From a checkpoint of a small mixture-of-experts model trained on Wikipedia.
Size: vocabulary 2048, 12.7M parameters.
Experts: 48 experts in each of 4 layers, 224 quick GELU neurons an expert, 2 picks a token.
Training: a variant of SOAP for the experts, 516M tokens, 7880 steps.
Below are experts of layer 3 (counted from 0) of a mixture-of-experts language model. Rows are named up (a neuron's input weights, with its number), down (a neuron's output weights, with its number) and show model dimensions 0-127. Each number is 128 + 24 x the weight over its row's rms, rounded and kept within 0 to 255. Numbers have three digits each.
Before each expert's rows: "comes before" lists some tokens at least twice as common just after its tokens as in all text; "mostly gets" lists some tokens that are sent to it at least half of the time. This comes from a sample of Wikipedia text that the model never trained on. Tokens count by the router's weight.

# expert 15
comes before: ",", ".", " and", " of", " in", "ion"
mostly gets: "ers", "ations", "ies", "ities", "s", "es"
up18:121126123164126171134100138134112113113094103120104079172173116132134105109099117138126108167159115116159131165119118111166091173171096095140130128139114149094096108204101131152117140112110150149153134116138125151144123141135126103144138102131090137126124151131133070121145126111106121137109158132093175141118139127109171132130106110125067116091135095117117180134132112134160133131091
down18:139135122117167086141130090123160125121139151154178142117130091138086126125158138143131122110139133134160091140069130111142091118130130157116166099130098156062133121084154159114144116132136128109159126113143142148163152165096147125098095100140113131153151078120144145164139132145164113154121110138108178147123109155128124136124112194137100146110133173167129120146138112130112168101143
up19:140105147148139173121110131102180155153162118130143117095139108106131163146120177163149123129120115165133131129119136141149166118143149100128134144131192110143145139121142142128128180104179116117105150097120151115082172081100139132085134098088098122126093130092081104108140144133140111118141116136166087092146104121108124103126130190113084111135110157146096125126126114116124114113132
down19:097169134163130116122102101114085095130130123116089130117119125115107101098121107113114118155149144158109118082127150115186135141133132161143120075108084093119092142121145173130098093089138120125132105145122170106149110138141113155172116122170130123144136097156141169132092129149147116139162133137144155143077173100102134135158121147126137159111108159168119148151156173143108147159125

# expert 9
comes before: ",", ".", " of", " and", " in", "ide"
mostly gets: "s", "ers", "es", " children", "les"
up21:131138151083152142144148146076076114141165121150108126128121160114109123153107122128101116141114145137162122151131112125129142136135152091109144096175136118116170174133132137143150108122108092138121186121122160129136148117106133126117115134158119119151157132106116143100130081148128085164106136102162090119180093157093167079136138099126095156111119136159079133109157110131071106116126
down21:100102155156100152108143105116118118125146167085152117140162124080160111098143137129122127095092168143102121105147107114123149133172098110154127149092181128107122101134095061125130143111134108147123108138133126128175132139128100113167164086120132129116108131129124161121117136122122161101165116161103119142077162104141119086156143127161133127111099126092136106084144140151179160136132
up22:090104127154127139122132144172151121109139170116132135106129096148095122128121122092131140132129110106125149058139114139140122142101171122156107155145126177129102118153147123158143147122161142116134151110140154111121119139114163138170112152161131117170095158128155119151096157120098142078129159136174165140123119095114143143112094126143185129125178133116172114155073129111175100142145
down22:120138098115129103155132145108110173137087128125121182163117128100122102116118154131164125122126145150118139139116135149127160134163161110106128122128103153125124127117095150126127126126129126114152115107102153125171114085111099137135127101112111085104129162171104148117096094069124134097158136099116170081148112083084077154154133145167139166145101125132088121085175127101126094118112

# expert 3
comes before: " ", "---|---|---|---|", " 19", " Total", " 3", " 1"
mostly gets: "|", " were", " are", "|---|---|", " was", " no"
up65:141164100136135109137121136113108153113117109104125155110142121131092138132068139143113173128128131148155103119162179162143104111136142069132129158179146129104172155095142111095164122133178147143107083093133121144164148141092152137159130137126063096110109113091127119105118145121134117135122166136110125125103118110165142129133124160140137150096155117130167137105167122101077127155119
down65:153128159107138124151171141150122140106126117099095107089138105120131132132124099138140145135133149149128136129149133123113195138090101154135117098153145132107095151046173149129135141138134138107163112162141161138154190126114112133130133152096115095146124120126173081115127127125121165115127138132156141153082127078149112161158171130134133138121117152070146159144134120166133160103152
up66:113139116144139109102125140112127087117121136145150121165076107104090110117114108155123103111167127145157133119092065127137138117174139168096144123125158154116095095150142119127151143110122117095113140136173111073108108126122153156150092084167173157130137126129186142153138160166149139150136109132112124135123097133131160142089107141120114154106100106134109155152108141161139185115122
down66:111139138098149183100119111119083106153136114131124133100133145103117161103081124096121104113143118131140125120113108131097148086177157138135116094134153151123140060155090129137144142090149129165117184129171079138112146166123109117173135125164106146083082140100165125145142127139129125157116127140123134165133132141169144172114155095110146108153126139137116171130131117095132144124114

# expert 8
comes before: " |", ",", ".", ";", "–", "th"
mostly gets: " 19", " 2", " 18", " 3", " 4", " 17"
up6:153140184128151119138141144140123169124091097115191109135112129202092144150109109110140086138085095106147132106140149120137086083119134133096159065145132064123129102092128130158094137142092100135130113120144126129099155160158153116125147109182104145149099120160119123121100133118122135112137113118143127097142124130111112140151183109126117119128125126131133103123134119144132085150113
down6:111105104116116086094094107129123072130154121117111124129159158109150094099156119145146106128151138136155137113104076131139130140145126128156110193132144174147116150115127154136132149141147149101149162171157184143114140129158143119181156098134140164159112114130064152105146107107159113151097118098133120141139133142144101128088115086125111129098143088120129146107094145164152139117138
up7:132152145162131074116135161127126112141106114163120157112106146163121103123132139111120110110103100129111113133175174130106121130116111139112133105114139106095164162149167117136133134119118132169149174133119063140127156147113109193154187085128129173124122125109069151131128145159136121089143134161131146123116114172149140162128132088123099137093116098130113128175163117142138143119137
down7:127137130123142139124119130101131160109144157091106121144147158148162117168093186132070166106132123149155155130094110148164104171141156129140157140160095151115121123150119098123108127113155085109156163110119150139113105105164122126139102142133091112185102147110169118096173116096132183134120132140138125110136165093158127142157075131141088148133105100135145102135125145150135146132121

# expert 29
comes before: "s", " of", "ed", "ip", "ular", "ant"
mostly gets: "ition", " such", "leg", " character", "ification", "log"
up9:107123108056156144132129142131130144082163125127094167102138124072101102157150133130125122149169159122128106112108122126139080116131160101136170163140103143138098101174143116120146143149168145119107091131126100132148092128156101156141101084118137123139130148107157148124161137112093109119140123115167146103093080122097102154124129109138142130131147144169103106076100139097108122137155
down9:178152120131128110105118123140121137160119126125145071096099139137131151122127123084139137143095136157135156154159149154128125129149113118165137151145121136129145099134194150096117126102118094114156154125145143138099097143150126131154144165126124183115130098129158117107135145169117156121110106087097079130156115196160128095151192119128143157115101128152133175155096156115120146136126
up10:100111117147071146135152104166177092112102102144125190120063126097143121108124142126099166115132121132139093134130101108139114121094138112178129112111143118125116099106135099105140118120125150162139142087134123152128088106143145135166114062135141110107127122083122099111150112098114150131116109157110160137109135146129135135158105153123161151154153123177184095099105131115120106144126
down10:189110125146110116119140117129122136131108107113160122140129118105145060132101165134139148138114159155099170139114117103118151080157144159142116135097138094120110177133105177093130154114138107155166137167103131119108154090122093135117143109187135167143150106190128132148122102106154167123133134135148121123123119158142149152115156104131125148121136117163115168140147149174145082138131

# expert 19
comes before: " the", " ", " was", " a", " re", " he"
mostly gets: " and", " to", " he", " which", " or", " who"
up11:131125082180147115141123116107104177124129128111129129138139135093141107109112169161146146132147132110094151119130146118121116155083115148166072168149125139148149068141123116146133152099107099127121132165094119105140138150123123115121151172138145135104116103093162134092157118096139145117120130089128143166135163160174069136148143143122149148105139140115120164151139191145101146164128
down11:137114124143140130130110152172144140135072146127121107149121143166109147099135136140120067184131131124160086131161130111154128109132136127131114104130145120113152155099119135083136112143124125190122139110130100145163138135166114105139124112136167114130123138096123098159084103127117114157131101117128102153156051194141145156135115108118171145143118099095125124122133161175169144119101
up12:128102159044098108105160157144109115100164162111076162190103133143140098159160159143170135120137131139113136116097118114117149097075105129126124108154132130149105101134112174113085153132160089113161165136091135135158151151146125098131083118103145137140148120128134131097100123131139118169102154119118143153130152154132106121140157115098119139133095124141142148127118103133158121120127
down12:171118123125107180164139131173104133139114093132147121144156132156127150126118162100135174084123103098124161116132099133132155130135152118139134149097119129188166150143154139154127111095139132128132133148109132166064111158120107162168092105088089146165169125129122127080087159159114139125133125101138147136125102126133131157097125126103136138088155143114148076138138143102108113130161

# expert 23
comes before: " |", ".", "%", ")", ";", "°"
mostly gets: "–20", "–19", "00", "–2", "–3", "–1"
up9:134116163155102099135106138156107134088144118151155133122138144060096140111147140115147076141088138104135116151150152131124143122140158130142131110163153103092129156134176108162153140114121074148140180135134095093115136121164125126119073168139118186098148145157117131089153143100107161127162139133093117134139106149148137116127121147114132098147109105132167119125139088159087134116141
down9:156141123089149162132177115154173136094131130083162146133130117146152156108150107144169130133168097155136132151118117148145133155110114143110112137151127109093107086117166107091169078161112129142123103123155145142178113143118139112121143187124129082138096123139130125162138111109113110128123058131136122110128141106113151165111090137101072129123104133133111136127173102143140113135152
up10:134078157133131124094142139131102147149154159121148148121128145134090137167154147117165134168127151096148106131137102111135103148118139120133078175105168143113125123135120126135149160120130135133173122121086128122156138169159124118121150115140117159096111121109112168140140146130125110082105125126068123131127108125138111132070121071152128124118185093189128154134136166114176124124085
down10:158106121163151129120176119105138133139096139172126140122086128118168130146118121143159152134119139099142143091123133119103130101126144116200142128090139121117124135131116122129091137123147140147162138136093100151137145079183130095139144150168099111111114195111147143128114106164153161148098143094149122102163111131160138144156161125122121144084149156129069129142180134110140129141099

# expert 16
comes before: " and", " the", " 19", " which", " but", " he"
mostly gets: ",", " and", " &", "),", " but", " or"
up6:150147157094124148120124136087124080144138136180112127123142095175126113112131184137153133120125122116086127150108151121081134089130151120112138105187118170153141127118153157153158171151161149133114146118140118145104173113143129111127126125168091121120109132184118120122131118139133155162129110152178138130159107140180111115149134096138156193108149123106138122119139116128096138149090
down6:109125127157123086129081112130138142153122127103055129143120152100126109129115153129138115095127075112114098121105117119108088131091098119140140151124135157176150084158101134144144110141101138150128074178149150087165121084155104120119085131116134137115161136150114083133134141180121148114141158122122136137094160128144158120121104167117129120154101110150126133074116088149145128144128
up7:147167132128104144122117130179117129117094162141116130062129123108114127124161120089173116090146129129135137133124156115080121110118120112163093124156171153135114100141130109144129108174160159114134133161117132105087140130141148149154151125158092154121105147132102157171115049118154136138132079146121109108158123162131141171175154129127138107125129127103129115133161086152120131098147
down7:112118133143120126104154134149143161174151143161158134112117113110150108129149126167170146105099103153132108110115102115135181120096100129121116125125086145121155096098145185180171129142155145112130149133129164093126166117143097112147132127157133150091101158138162134120147146161179163140113122160114103124145100157136161098113163077148111140112094128118163094085151116130127129124108

# expert 27
comes before: "s", "er", "ing", "ed", "n", " of"
mostly gets: " Re", " end", " start", " Game", " cover", " Record"
up8:128091074125112143138113149116134110115166113135174117133108118126107158118148155129154159149124155140142138097131100118161107149165138162152123118147112164127172096150145142131128128153090141126134141153102110097142126078121112142187119101128103134129163116089123191167141147133159159174162091128149182131099134148123166160162125107108126148146141161116091148098103141153116129111127
down8:136093148167147092111148113126121139111140117172141125129121125123053170150102149150091132086111107151146139118118089180136081116103091101112104133111078140128142174129161146140096118143177091120159130104136138142114132124130109175105110133159104160113124105143105126144115157103108124152059129126121130124120129114158136129101156117121133176117083138141120131132134110150091131141098
up9:131091126136123143105116116116080158158112121108147137157114137117104158109125169124115156147110114119087131124140114138144128124175088078110123126126148118116117112120096134123140138137106119118151161120128143072131080153129108104162152140118133143090107124127125166131160133159129137174135125086157160198119152090088065096164138138152132130098128132129128143116191142175133135154118
down9:120182127121105113114120100138108123105106148172130123175124104098111119143125104102095155147142129137123130107102124110154111140089149127142139116154114184118123157106149171134136097116214108125171116136140111156066097111134120144174125104131132097137143149086143128122102111110105104098128075120153101110129105134120115143142171124099140138085111135110163112114118176124115105123155